Below are experts of layer 6 (counted from 0) of a mixture-of-experts language model. Rows are named router (the router's row for the expert), gate (a neuron's input weights, with its number), up (a neuron's input weights, with its number), down (a neuron's output weights, with its number) and show model dimensions 48-95. Each number is 200 + 30 x the weight over its row's rms, rounded and kept within 0 to 999.
After each expert's rows: "raises" lists some tokens whose logits its average output raises strongly, later layers aside; "gets" lists some tokens that make up at least twice as much of what it gets as of all text. This comes from a sample of Wikipedia text that the model never trained on. Tokens count by the router's weight.

# expert 37
router,161,225,180,218,214,172,194,162,234,239,180,183,198,216,170,192,249,233,169,166,162,189,147,211,192,233,209,235,204,202,192,226,208,164,196,243,173,170,227,176,211,188,224,250,265,226,208,242
gate0,238,221,219,184,218,212,137,141,219,229,209,193,199,212,148,205,135,192,233,225,176,205,211,173,168,197,205,197,179,170,251,200,195,213,230,205,149,210,218,202,182,203,174,127,238,163,197,172
up0,184,144,233,283,208,262,200,233,201,180,219,169,185,180,146,238,162,199,179,171,130,205,239,177,210,231,189,190,178,253,221,208,199,200,166,163,213,199,200,204,216,208,163,188,249,176,165,213
down0,166,227,259,196,157,219,182,220,231,181,155,214,235,172,193,224,216,235,175,153,224,215,197,251,159,237,153,202,222,213,212,227,215,213,168,182,244,215,223,180,231,189,179,177,219,227,150,214
gate1,168,236,194,161,166,157,185,139,204,175,202,167,120,160,134,161,184,168,220,211,191,173,192,249,177,186,225,192,157,143,188,212,218,169,209,229,127,215,226,220,263,215,203,212,216,223,201,194
up1,172,250,142,173,237,177,212,174,199,175,175,177,229,227,205,180,182,173,196,182,143,222,175,186,212,235,239,225,254,219,205,247,192,196,179,171,175,200,149,234,138,206,166,192,237,162,208,152
down1,187,208,223,186,211,206,172,184,242,120,215,214,193,192,173,178,127,160,233,180,123,224,212,223,191,211,207,199,185,235,215,234,174,183,183,186,202,266,200,225,275,218,269,230,193,185,238,214
gate2,231,180,197,158,193,151,264,186,169,272,179,229,214,244,192,152,184,181,193,193,216,215,191,199,221,233,223,207,203,190,199,205,220,196,177,181,206,203,175,176,203,106,229,170,217,183,168,177
up2,187,170,137,223,198,169,181,213,235,245,170,173,202,164,210,241,227,219,188,199,200,251,288,194,175,190,210,176,176,220,213,186,175,185,252,255,198,170,245,201,210,235,169,196,173,245,173,276
down2,222,166,212,165,272,223,185,179,190,232,225,221,239,182,188,255,214,227,144,234,184,234,210,164,214,183,162,193,168,218,266,182,222,194,208,208,198,143,169,195,185,242,163,169,219,220,201,214
gate3,166,176,154,230,188,218,120,203,239,188,255,170,146,190,185,222,179,235,202,229,195,190,158,202,198,229,251,155,226,191,214,211,224,188,270,198,179,219,201,199,207,165,218,171,233,268,199,187
up3,210,230,211,182,203,166,143,237,199,227,179,280,189,186,188,205,220,152,196,204,167,212,181,274,206,198,221,232,269,159,182,190,225,214,151,231,208,166,174,142,245,189,210,160,217,165,201,214
down3,223,186,243,193,186,139,204,237,170,226,196,238,164,160,209,250,159,198,168,237,188,241,183,212,189,184,160,179,211,138,168,169,176,201,181,203,251,168,166,168,206,195,200,172,172,130,179,182
gate4,153,198,200,212,165,237,208,199,136,220,214,165,204,226,214,177,204,247,187,232,214,216,232,157,160,261,172,205,183,194,195,210,181,157,186,226,195,188,198,198,161,209,256,220,201,205,206,209
up4,190,202,225,206,144,189,191,183,165,189,229,163,215,202,139,162,203,232,187,246,194,193,270,198,201,188,185,256,199,178,189,211,226,212,195,226,203,248,222,230,188,198,228,190,189,214,202,184
down4,231,201,160,184,196,204,217,197,149,244,212,162,213,215,173,181,223,186,191,237,167,190,261,182,204,254,200,251,207,198,144,165,163,199,210,177,152,203,230,232,224,197,185,180,189,185,237,145
raises: "in", "ic", "on", "or", "at", "ed"
gets: "w", "am", "im", "om", "r", "m"

# expert 18
router,154,177,217,186,190,189,190,190,196,179,159,187,175,226,175,202,257,197,149,187,219,214,134,172,178,226,210,254,240,212,197,183,219,231,152,199,201,256,232,237,201,194,186,222,173,251,266,196
gate11,191,193,176,148,150,201,173,246,202,187,174,167,177,213,167,212,214,187,161,190,205,193,174,203,165,195,172,234,260,195,209,181,210,250,165,174,158,157,200,186,159,194,217,213,186,216,163,189
up11,201,241,219,156,190,186,158,239,214,196,250,220,168,245,189,250,245,147,172,172,183,177,241,148,193,171,182,209,205,182,176,153,150,216,183,223,162,207,153,221,159,146,181,234,216,180,217,273
down11,148,172,252,183,163,171,236,191,195,194,217,231,229,248,204,179,161,214,290,205,193,190,170,188,172,213,189,225,197,240,204,154,203,218,200,198,178,227,173,252,239,177,212,212,131,235,246,222
gate12,217,168,221,223,172,178,244,209,199,192,145,222,212,208,222,146,171,234,190,148,201,196,259,194,204,204,180,168,241,186,226,195,226,209,175,170,152,161,161,179,140,192,160,186,261,177,157,183
up12,220,188,237,235,184,118,196,214,219,222,198,215,194,231,199,185,226,216,202,154,254,207,238,221,212,239,165,167,207,227,199,191,189,220,196,234,222,201,177,162,231,180,212,212,164,260,133,189
down12,224,202,268,189,222,201,225,237,223,179,191,177,154,231,146,193,159,173,210,200,207,198,197,178,206,196,214,221,185,218,200,252,215,237,214,215,176,255,210,187,170,239,185,168,227,201,184,175
gate13,206,224,199,180,206,171,157,208,231,220,145,220,177,240,231,223,194,223,177,195,189,200,234,163,152,173,171,222,201,199,164,235,179,226,202,188,205,211,208,253,235,176,163,223,245,180,208,237
up13,158,204,239,253,241,208,248,234,201,191,223,217,236,186,150,182,244,183,209,159,269,200,207,204,231,195,226,174,200,202,185,179,212,153,238,199,136,207,243,169,269,177,200,179,136,189,180,218
down13,193,219,161,166,199,228,213,195,187,179,213,198,167,206,245,240,256,188,202,211,247,188,209,184,249,243,174,171,204,224,182,214,168,225,186,183,220,215,184,245,173,242,198,156,258,266,246,196
gate14,222,206,245,165,185,199,227,209,192,228,205,212,188,235,196,271,182,257,245,219,171,217,231,187,192,159,134,187,202,261,199,183,129,189,178,212,210,226,249,230,150,162,248,226,225,179,225,211
up14,228,162,190,166,181,229,212,194,176,147,202,195,232,209,202,119,176,166,262,201,231,151,207,214,163,217,202,164,202,247,187,175,244,239,196,213,214,219,173,179,249,248,157,192,156,225,192,144
down14,191,238,217,191,167,193,176,158,142,230,199,156,243,159,181,198,221,182,182,189,180,194,217,181,128,165,210,198,194,261,202,244,171,201,198,207,226,260,171,226,183,181,224,115,228,189,210,144
gate15,232,230,199,207,248,186,243,133,198,211,152,144,174,178,168,171,237,239,214,191,147,247,229,182,162,156,207,183,180,249,166,185,186,186,233,173,242,206,239,185,237,211,201,205,198,172,218,209
up15,160,249,200,234,236,150,155,208,270,203,157,222,198,176,226,232,198,207,149,224,200,183,247,195,233,202,174,223,207,165,171,227,210,193,214,250,207,213,175,172,218,155,186,189,229,226,193,206
down15,230,190,227,163,173,249,182,161,198,212,209,173,186,172,190,223,228,186,185,232,164,210,208,227,193,205,165,169,261,186,226,224,162,190,183,176,180,182,128,191,137,203,175,217,212,191,140,194
raises: ",", " and", ".", " of", " (", " in"
gets: "er", "ic", "or", "ist", "ac", "ant"

# expert 15
router,165,243,172,216,284,149,252,238,239,206,237,226,220,184,181,216,246,164,222,172,213,148,274,203,207,229,154,188,142,181,190,177,236,174,199,188,204,231,182,204,207,241,202,221,266,217,166,206
gate0,170,228,201,266,158,199,213,243,206,221,197,171,193,163,198,207,191,165,213,232,173,261,184,188,180,269,171,207,174,187,180,222,191,112,195,220,183,184,209,221,241,194,242,199,251,244,211,172
up0,171,226,222,209,218,179,205,234,193,208,187,212,169,277,208,189,200,177,225,157,180,212,219,282,169,205,187,203,242,239,176,169,192,217,202,193,219,235,216,191,236,229,196,165,219,194,222,235
down0,250,234,189,189,175,214,196,162,219,186,212,272,178,171,225,183,216,167,210,226,197,188,200,231,199,249,199,161,253,224,182,153,173,154,251,198,237,209,191,203,186,170,235,168,164,266,181,198
gate1,182,234,187,210,197,171,184,158,212,171,227,232,221,192,219,183,221,212,174,235,212,163,249,190,204,186,199,256,196,201,201,181,166,189,212,241,261,222,224,169,212,219,247,172,199,229,128,153
up1,218,194,178,224,201,245,209,217,164,238,200,199,250,193,149,190,187,213,198,160,232,203,204,186,202,199,179,182,148,225,174,235,264,182,250,179,155,209,200,198,197,201,259,192,214,167,222,237
down1,267,194,145,202,252,198,281,138,245,188,214,160,176,193,185,222,236,225,192,239,241,207,214,137,234,220,197,234,225,259,199,208,176,203,191,166,165,200,150,194,228,172,184,214,206,167,163,167
gate2,167,180,165,187,206,202,177,217,187,172,211,183,212,182,181,242,221,162,225,192,205,211,256,226,214,171,187,235,196,193,231,166,145,173,262,225,227,187,192,190,205,158,193,145,233,229,201,219
up2,204,228,201,191,190,199,164,259,195,205,190,162,209,246,227,226,267,186,201,237,186,194,204,202,189,154,206,211,171,198,224,190,128,205,152,249,216,207,190,199,237,179,181,196,182,233,150,157
down2,149,194,186,226,158,233,195,178,252,161,211,205,198,223,206,194,174,227,195,220,195,193,201,186,142,134,254,203,253,240,184,197,189,205,219,248,191,220,197,138,213,176,163,230,224,190,182,272
gate3,235,196,163,200,177,173,230,196,223,182,224,226,154,221,203,185,169,231,179,219,236,215,218,201,195,136,231,193,171,213,221,195,240,152,213,212,246,240,277,230,172,169,197,205,200,220,228,236
up3,254,225,186,184,171,230,246,215,234,191,199,217,189,238,240,213,182,231,181,160,217,173,228,147,231,167,234,192,187,213,220,180,215,191,179,137,202,222,235,225,163,160,206,206,253,211,183,198
down3,191,241,158,209,193,176,159,195,198,200,207,169,216,232,208,162,172,266,161,153,180,220,172,264,210,212,168,140,117,187,153,164,198,173,195,215,140,186,193,199,197,158,170,237,242,199,157,232
gate4,160,188,208,216,216,196,183,219,198,138,182,211,167,196,247,188,180,165,182,206,177,156,217,242,221,222,220,195,162,255,175,138,230,225,179,144,182,184,208,161,252,165,206,219,164,199,193,203
up4,191,220,214,181,227,227,230,232,231,181,166,179,236,168,213,177,160,182,228,212,157,183,220,164,217,195,249,179,179,233,206,180,184,256,190,139,234,178,239,223,240,229,206,198,149,210,206,204
down4,195,206,204,211,188,221,205,164,231,212,112,223,236,221,202,213,233,207,217,266,225,240,155,210,155,235,246,251,184,175,211,176,231,241,254,203,164,207,169,210,259,218,180,176,282,219,211,225
raises: ".", ",", " of", " in", " to"
gets: "0", "1", "2", "5", "3", "4"

# expert 19
router,158,178,162,206,232,192,198,186,178,190,254,191,233,227,209,248,149,151,234,213,201,214,207,172,196,159,222,165,201,149,229,174,202,227,208,259,189,196,158,158,191,166,245,218,220,158,216,214
gate0,224,205,230,241,242,213,218,210,209,272,208,189,247,181,218,218,135,222,212,202,233,225,166,195,165,233,185,208,228,225,227,164,208,202,202,176,222,157,197,176,193,156,209,208,202,173,204,164
up0,171,204,180,185,174,226,188,227,150,208,179,173,175,151,219,239,181,198,187,260,169,205,223,169,207,183,227,236,173,217,146,176,186,169,275,222,197,164,202,199,254,291,176,196,140,169,208,225
down0,178,149,191,182,242,237,161,170,164,198,264,254,168,213,199,139,212,190,199,200,239,174,236,192,208,193,164,223,223,232,186,216,190,234,184,161,143,188,199,249,168,239,209,203,182,233,158,146
gate1,220,163,197,229,153,240,165,161,261,158,206,273,204,186,197,294,150,159,195,225,199,174,210,212,202,162,193,265,180,221,248,235,174,192,221,178,260,157,205,192,244,181,206,233,212,170,213,235
up1,197,224,183,238,190,279,197,202,213,200,222,256,214,218,196,241,196,191,203,196,185,200,186,170,204,186,184,218,137,195,255,266,190,237,209,227,241,168,203,174,244,173,251,238,223,206,197,210
down1,205,189,192,236,188,268,213,186,189,190,205,216,193,177,243,187,249,173,192,231,222,208,182,199,161,222,239,213,203,162,203,172,144,224,162,194,164,185,206,177,141,217,195,251,220,202,280,221
gate2,220,226,199,177,170,167,154,146,169,208,214,194,187,246,232,204,194,207,197,204,191,204,143,248,260,156,171,223,211,234,219,165,204,175,232,175,187,169,215,204,186,136,238,202,172,198,188,187
up2,260,219,184,193,183,141,233,156,240,180,220,194,188,199,223,188,228,200,166,212,247,179,193,179,163,234,246,254,259,176,203,175,197,163,212,171,179,257,240,168,193,205,223,163,228,200,212,222
down2,201,223,172,185,209,217,197,159,155,148,194,161,173,220,225,222,152,205,174,259,194,192,200,211,173,200,161,123,218,206,176,203,238,183,234,173,241,255,174,183,208,200,197,136,216,202,229,215
gate3,219,225,234,211,175,192,197,143,155,211,220,181,212,184,174,169,186,195,159,199,234,220,210,211,201,185,178,209,181,205,208,211,264,228,211,197,255,224,157,200,168,188,183,249,199,230,189,184
up3,212,185,188,191,231,181,163,160,265,214,188,288,295,205,215,155,215,206,229,206,191,218,206,226,262,250,229,184,150,178,240,186,195,183,243,221,146,215,210,194,217,218,228,188,198,172,166,181
down3,199,156,189,218,204,179,213,147,190,200,196,229,236,197,149,187,197,220,234,172,212,165,227,199,204,230,223,221,175,196,199,177,164,141,200,152,176,177,186,244,164,154,211,206,212,243,227,171
gate4,220,212,153,163,152,142,187,200,172,252,178,212,195,199,166,204,171,176,133,164,197,196,205,184,202,213,145,192,209,201,223,197,168,223,197,177,133,209,232,230,208,157,174,214,208,196,214,222
up4,201,179,165,182,227,206,187,239,206,162,254,202,198,197,178,195,230,200,262,163,257,181,213,145,172,187,209,241,269,192,177,238,200,198,252,153,221,161,172,168,247,226,226,149,190,185,197,178
down4,204,185,221,159,227,189,233,194,240,171,193,203,182,240,153,181,234,175,179,200,213,180,208,204,207,175,157,186,187,210,192,177,223,202,186,204,186,211,191,271,207,164,253,189,223,252,193,198
raises: "0", "10", "6", "1", "7", "20"
gets: " ", "–", " (", " |", "′", ";"

# expert 39
router,216,165,153,239,173,190,217,250,191,261,168,137,214,230,226,200,191,244,198,204,227,215,196,230,170,198,215,229,140,208,204,190,243,202,200,209,199,144,211,197,195,253,216,181,234,199,250,219
gate0,223,177,183,196,203,187,184,216,197,172,184,209,211,211,209,217,170,173,208,172,196,172,231,249,184,212,137,241,180,250,194,196,149,194,203,162,222,240,193,233,188,197,151,196,183,172,235,176
up0,202,200,134,186,191,239,236,186,238,186,191,195,187,178,174,154,170,231,190,194,193,222,221,170,247,167,178,184,201,171,269,181,164,238,193,173,203,256,215,205,224,203,212,256,215,206,180,220
down0,222,186,139,267,204,196,216,176,224,193,215,196,182,224,157,154,229,234,201,204,221,224,242,214,128,180,184,183,198,180,255,233,203,186,153,211,136,210,187,256,247,229,191,212,196,211,232,192
gate1,193,166,256,214,164,161,99,206,160,199,182,185,218,210,265,170,208,210,204,219,156,208,198,184,217,174,196,135,251,210,187,173,194,172,170,238,196,237,253,212,276,221,158,185,209,169,199,231
up1,174,196,195,226,204,218,216,198,174,204,216,178,201,182,152,229,223,204,225,225,152,180,205,226,153,229,201,213,204,212,264,190,224,230,217,194,275,192,169,162,178,169,245,203,171,217,177,170
down1,198,215,212,201,190,249,220,193,182,213,176,246,147,181,198,243,253,174,251,200,216,208,231,162,175,166,248,172,244,170,192,209,199,186,145,239,230,178,172,161,167,158,159,225,189,214,177,171
gate2,198,157,227,204,183,248,169,209,240,227,232,136,228,206,216,190,155,206,201,216,246,211,168,228,232,163,146,243,182,163,188,217,242,178,161,193,222,191,187,217,206,229,187,195,198,208,238,257
up2,163,227,148,231,236,188,212,211,217,223,212,224,184,214,251,197,209,217,168,169,210,202,195,189,259,131,178,224,254,169,226,179,250,196,224,193,228,175,215,198,252,223,214,206,230,209,154,179
down2,228,191,203,204,150,213,212,209,199,227,140,241,126,243,258,215,198,232,201,196,160,184,177,214,173,223,206,169,179,220,200,157,158,276,215,184,228,253,197,212,196,246,221,181,157,165,241,169
gate3,212,208,186,248,248,210,156,191,195,184,150,144,223,195,178,175,215,236,198,152,193,170,195,209,151,200,214,198,205,303,198,215,207,158,223,200,159,198,177,169,144,242,231,144,211,192,224,244
up3,163,239,171,224,209,166,203,167,237,260,171,173,226,226,178,174,224,233,227,199,196,142,168,158,193,248,179,233,198,187,189,187,176,224,175,214,193,180,267,196,223,171,219,178,216,220,168,247
down3,184,183,217,212,203,172,176,157,237,147,164,130,214,168,168,227,148,190,234,194,211,180,196,224,135,171,181,179,170,178,220,176,205,251,224,257,208,202,193,206,152,173,172,173,217,205,195,234
gate4,200,205,226,212,237,222,223,190,179,192,187,218,242,169,161,206,239,210,178,208,201,177,206,202,248,219,231,184,202,205,122,241,188,190,229,222,238,214,185,192,178,219,189,127,211,173,211,150
up4,169,212,212,231,219,222,236,190,201,228,189,177,186,216,146,169,175,215,211,176,126,234,184,248,213,121,218,205,207,279,229,195,204,197,254,208,209,229,237,136,181,194,205,191,181,197,247,173
down4,180,248,183,218,160,208,249,204,157,222,192,198,186,242,157,219,238,228,147,211,168,203,163,207,204,132,200,198,201,241,269,235,149,170,231,172,243,195,253,188,182,218,176,197,163,159,181,208
raises: "in", "y", "it", "i"
gets: " l", " d", " un", " c", " h", " L"

# expert 26
router,174,202,174,263,180,175,230,208,186,213,208,164,178,212,193,166,241,161,182,209,187,196,186,239,206,271,178,197,176,198,128,215,182,197,198,238,196,199,193,197,202,207,237,173,207,161,234,213
gate0,240,198,265,251,208,197,193,171,245,171,184,139,221,185,218,205,239,154,215,229,247,220,192,232,226,197,267,181,193,162,190,178,178,242,201,233,182,198,205,189,244,175,193,222,231,247,217,204
up0,227,144,189,246,230,215,211,181,239,218,196,207,241,288,249,178,207,227,209,234,205,235,194,229,226,202,210,157,210,161,233,193,176,232,203,188,189,264,234,149,196,189,196,201,190,217,168,216
down0,257,147,178,171,177,185,148,184,163,177,215,179,191,194,163,184,192,177,173,149,143,246,174,195,257,245,177,196,249,186,210,181,204,225,174,222,247,175,152,191,236,151,182,215,215,179,234,204
gate1,165,175,196,234,211,257,186,186,217,247,256,227,184,203,186,217,212,207,142,182,221,197,203,233,257,200,140,210,202,149,177,227,180,221,175,202,183,151,197,188,231,216,184,158,232,243,193,220
up1,182,169,196,239,212,217,178,207,211,224,212,229,179,232,192,209,212,221,194,245,228,223,208,240,231,216,160,175,185,201,184,177,169,177,168,172,205,215,138,196,232,195,193,181,236,201,225,218
down1,238,225,195,164,210,182,206,180,226,206,199,186,148,208,191,235,237,200,156,230,177,238,210,229,227,238,188,175,209,252,231,243,147,222,206,212,230,203,150,219,197,200,201,221,238,169,205,179
gate2,199,267,220,226,215,170,209,178,160,152,254,155,228,207,224,219,220,235,213,170,210,242,171,183,232,211,214,158,209,200,207,183,221,169,188,210,187,195,198,216,202,209,233,134,236,251,258,151
up2,183,237,189,170,223,179,234,200,196,230,210,226,186,243,148,204,149,182,194,198,159,195,192,209,179,221,207,229,256,195,252,212,244,153,241,242,185,186,190,222,183,243,219,167,148,202,194,217
down2,216,207,227,199,200,232,170,163,166,207,194,158,237,172,208,242,169,179,193,197,252,179,205,175,217,214,170,205,227,200,220,181,154,189,211,227,269,240,187,240,156,260,177,273,208,182,179,177
gate3,209,194,202,171,218,162,202,191,190,174,216,187,200,222,235,186,211,216,168,195,196,233,214,208,204,136,168,170,238,225,157,166,217,166,178,157,251,223,231,160,220,190,207,207,199,225,174,240
up3,215,200,172,186,188,199,175,221,206,188,195,169,214,196,205,192,154,212,177,178,208,241,176,205,202,190,209,201,225,204,240,146,222,225,171,201,204,170,213,200,215,225,293,151,226,223,211,238
down3,213,166,224,182,227,171,193,246,255,223,234,152,151,177,198,194,239,182,217,222,222,249,241,187,192,198,238,247,228,249,199,191,213,198,176,230,181,217,252,171,191,190,232,206,254,170,229,194
gate4,191,183,235,190,114,188,151,190,225,228,162,183,172,215,219,165,262,150,182,234,170,191,125,150,215,186,182,223,190,153,183,182,175,168,141,211,166,191,176,183,182,245,178,150,248,171,220,211
up4,231,206,237,189,197,164,184,194,151,187,183,239,148,195,219,205,225,249,236,179,193,152,188,202,206,224,176,185,163,202,208,161,207,216,288,234,252,161,211,207,150,197,205,239,191,209,227,229
down4,182,214,161,182,235,247,169,209,193,205,214,186,190,247,205,210,218,204,174,183,167,218,190,210,212,166,187,172,109,175,195,227,194,231,204,212,177,197,229,237,153,242,197,227,177,217,150,254
raises: "in", "r", "ar", "at", "re"
gets: " sh", " f", "-d", "-f", "d", "-l"

# expert 41
router,199,193,173,184,229,234,132,228,138,210,167,227,200,213,178,219,176,252,192,220,184,153,183,208,190,229,208,162,182,170,233,172,150,192,234,202,207,227,158,186,207,183,186,168,191,218,160,222
gate0,210,203,194,170,191,193,235,191,186,200,190,228,196,185,171,174,163,213,208,226,183,200,145,119,211,195,227,177,197,199,228,201,170,166,193,205,204,221,175,157,187,181,211,203,176,195,169,158
up0,202,198,159,219,207,185,169,203,202,181,246,222,225,214,199,212,201,192,186,185,209,212,214,221,200,174,188,173,194,198,188,231,228,235,234,251,196,180,185,202,160,250,169,189,215,172,187,231
down0,165,214,172,211,194,158,258,199,221,223,163,197,246,167,230,227,177,201,237,178,214,189,252,216,270,168,196,168,212,159,184,207,227,177,170,214,181,250,198,247,268,208,233,194,196,183,190,184
gate1,201,216,250,239,224,218,188,150,171,217,217,210,213,181,199,184,159,189,208,225,248,132,204,237,211,215,188,229,212,204,155,242,190,244,209,172,182,193,242,204,199,224,168,162,220,165,215,234
up1,207,201,212,243,224,164,196,221,177,202,232,213,232,220,228,185,187,212,217,198,204,184,163,160,205,220,234,196,124,216,209,202,249,201,194,152,180,201,164,148,185,210,253,263,172,223,214,210
down1,191,210,203,185,230,200,199,182,185,202,229,218,217,197,180,229,195,189,246,175,246,202,234,162,207,219,164,210,231,226,194,160,201,270,150,169,190,171,252,190,177,210,175,196,203,156,211,217
gate2,183,243,209,194,227,201,229,235,199,240,188,230,226,185,197,155,208,184,192,230,203,196,165,191,199,182,183,260,196,173,169,193,220,145,212,221,152,213,210,212,222,171,196,215,252,145,196,170
up2,176,241,150,202,230,241,237,221,153,199,149,191,245,176,187,266,198,187,172,212,248,234,210,204,170,206,193,263,184,195,151,153,220,156,213,188,135,168,206,198,228,162,205,156,195,182,240,156
down2,150,261,147,180,205,187,194,238,243,199,191,170,207,200,178,238,231,265,221,212,165,190,269,226,251,183,214,178,213,197,158,184,199,152,215,229,186,216,223,197,219,220,233,252,231,192,232,185
gate3,150,193,220,177,194,195,221,244,199,215,217,247,173,192,198,147,222,210,196,158,152,229,246,272,195,188,200,182,140,215,180,182,190,163,191,169,211,168,206,227,221,191,229,272,177,188,195,246
up3,177,237,193,161,240,236,225,214,169,255,181,237,228,182,200,194,184,190,219,127,195,213,226,197,198,132,190,193,208,195,194,218,202,197,190,204,187,160,200,190,260,160,204,213,196,196,212,200
down3,195,204,173,257,208,203,216,193,153,261,181,242,181,235,199,202,169,229,252,209,212,212,210,193,174,204,161,181,146,167,218,202,133,210,205,216,233,204,176,150,194,200,196,209,214,229,202,181
gate4,182,231,238,189,198,293,166,243,228,213,244,193,234,143,169,186,194,210,189,204,154,167,262,180,193,218,194,159,217,247,235,234,163,171,209,226,218,174,210,177,182,201,210,160,216,200,249,206
up4,185,212,268,190,173,233,168,193,186,218,211,228,211,176,178,187,191,190,189,219,148,171,223,189,185,217,160,171,219,223,241,241,116,160,170,195,200,159,239,148,158,155,214,152,235,222,247,224
down4,257,180,159,165,224,140,180,219,200,193,171,233,161,195,203,238,175,205,184,241,200,213,234,236,200,220,193,209,207,202,251,186,255,226,205,193,165,177,245,211,199,182,263,263,227,262,163,147
raises: "B", "E", "F", "P", "L", "Un"
gets: " (", " \"", "\"", ")", "'", ".\n\n"

# expert 62
router,195,208,134,257,194,235,211,184,235,155,222,228,176,180,158,217,254,169,198,228,247,195,236,142,213,213,224,214,154,175,164,184,205,208,171,242,204,206,200,251,253,243,205,250,199,152,163,257
gate0,241,232,146,214,174,273,239,188,218,191,193,170,222,208,260,177,229,205,206,204,184,196,226,225,169,179,210,191,175,234,222,180,204,143,228,254,233,202,161,164,218,209,202,185,191,149,174,239
up0,198,231,115,203,228,191,236,197,222,233,201,186,232,193,264,189,230,201,196,183,196,238,209,208,176,220,227,212,166,230,174,186,210,259,209,249,219,228,181,193,254,220,193,204,175,162,201,225
down0,191,187,141,231,184,196,166,175,193,194,232,210,215,246,201,241,211,219,218,208,161,192,249,257,160,250,265,184,258,185,242,200,207,208,142,249,226,212,186,211,190,229,193,224,146,197,215,200
gate1,205,186,205,212,150,196,208,220,227,207,217,167,179,174,260,182,237,161,170,234,173,147,166,272,188,192,244,220,168,219,217,200,159,268,158,227,191,163,190,213,227,211,168,222,233,246,216,218
up1,206,193,266,244,161,219,226,170,179,250,181,166,197,157,169,173,196,206,192,162,226,199,206,199,163,258,232,271,186,187,164,271,224,227,164,198,193,160,159,162,198,197,190,217,205,244,170,218
down1,176,222,202,173,263,188,208,184,157,241,211,176,166,284,237,201,206,194,196,158,185,195,186,249,205,225,196,177,161,234,197,216,197,221,216,213,185,188,184,238,192,243,164,179,196,241,195,251
gate2,166,210,171,190,206,218,121,257,187,221,198,218,172,240,220,207,212,201,176,239,216,210,171,206,198,205,179,214,212,202,207,177,230,209,194,217,177,238,204,211,236,121,187,234,188,195,205,246
up2,159,220,146,206,187,208,112,262,145,209,198,235,198,204,217,228,216,188,119,260,218,219,201,179,184,187,192,233,218,208,194,205,181,188,205,224,188,233,207,190,254,118,201,223,219,160,216,259
down2,230,225,190,107,128,235,170,123,218,165,175,224,184,184,196,213,202,154,269,188,241,221,210,210,234,178,179,238,232,222,159,237,214,186,199,171,216,191,207,233,219,164,214,186,173,194,140,192
gate3,249,146,189,211,167,204,244,222,127,211,170,225,157,164,225,168,214,152,218,232,268,183,175,209,224,179,232,172,214,186,185,188,214,155,224,200,189,185,149,256,183,148,194,204,197,228,212,180
up3,223,146,122,185,211,161,258,207,192,204,234,213,214,213,238,164,222,202,218,250,197,256,175,183,177,188,207,249,223,163,188,178,203,192,265,201,204,176,187,198,170,169,229,202,239,191,189,178
down3,173,182,249,170,144,182,130,194,223,227,170,150,228,146,205,192,214,195,173,189,202,165,199,230,183,244,222,222,204,205,169,221,205,220,188,211,137,186,196,220,207,228,187,186,193,209,189,202
gate4,135,203,162,152,184,241,221,142,221,171,219,211,195,158,167,163,180,216,178,230,197,171,233,207,209,178,207,220,201,224,216,236,216,137,147,207,209,184,178,226,188,168,128,207,145,232,208,215
up4,185,199,181,170,163,214,181,183,218,212,194,165,221,239,193,229,166,194,182,178,207,222,245,183,241,212,183,192,166,179,216,224,199,174,150,221,207,188,185,197,165,189,200,227,151,197,229,214
down4,151,194,250,164,206,245,198,217,211,234,226,188,215,196,203,197,262,223,176,193,218,193,215,260,220,193,185,235,185,243,208,136,226,193,162,217,185,151,171,212,224,170,226,234,223,209,225,252
raises: "0", "04", "14", "03", "09", "12"
gets: "20", "19", "18", "10", "00", "15"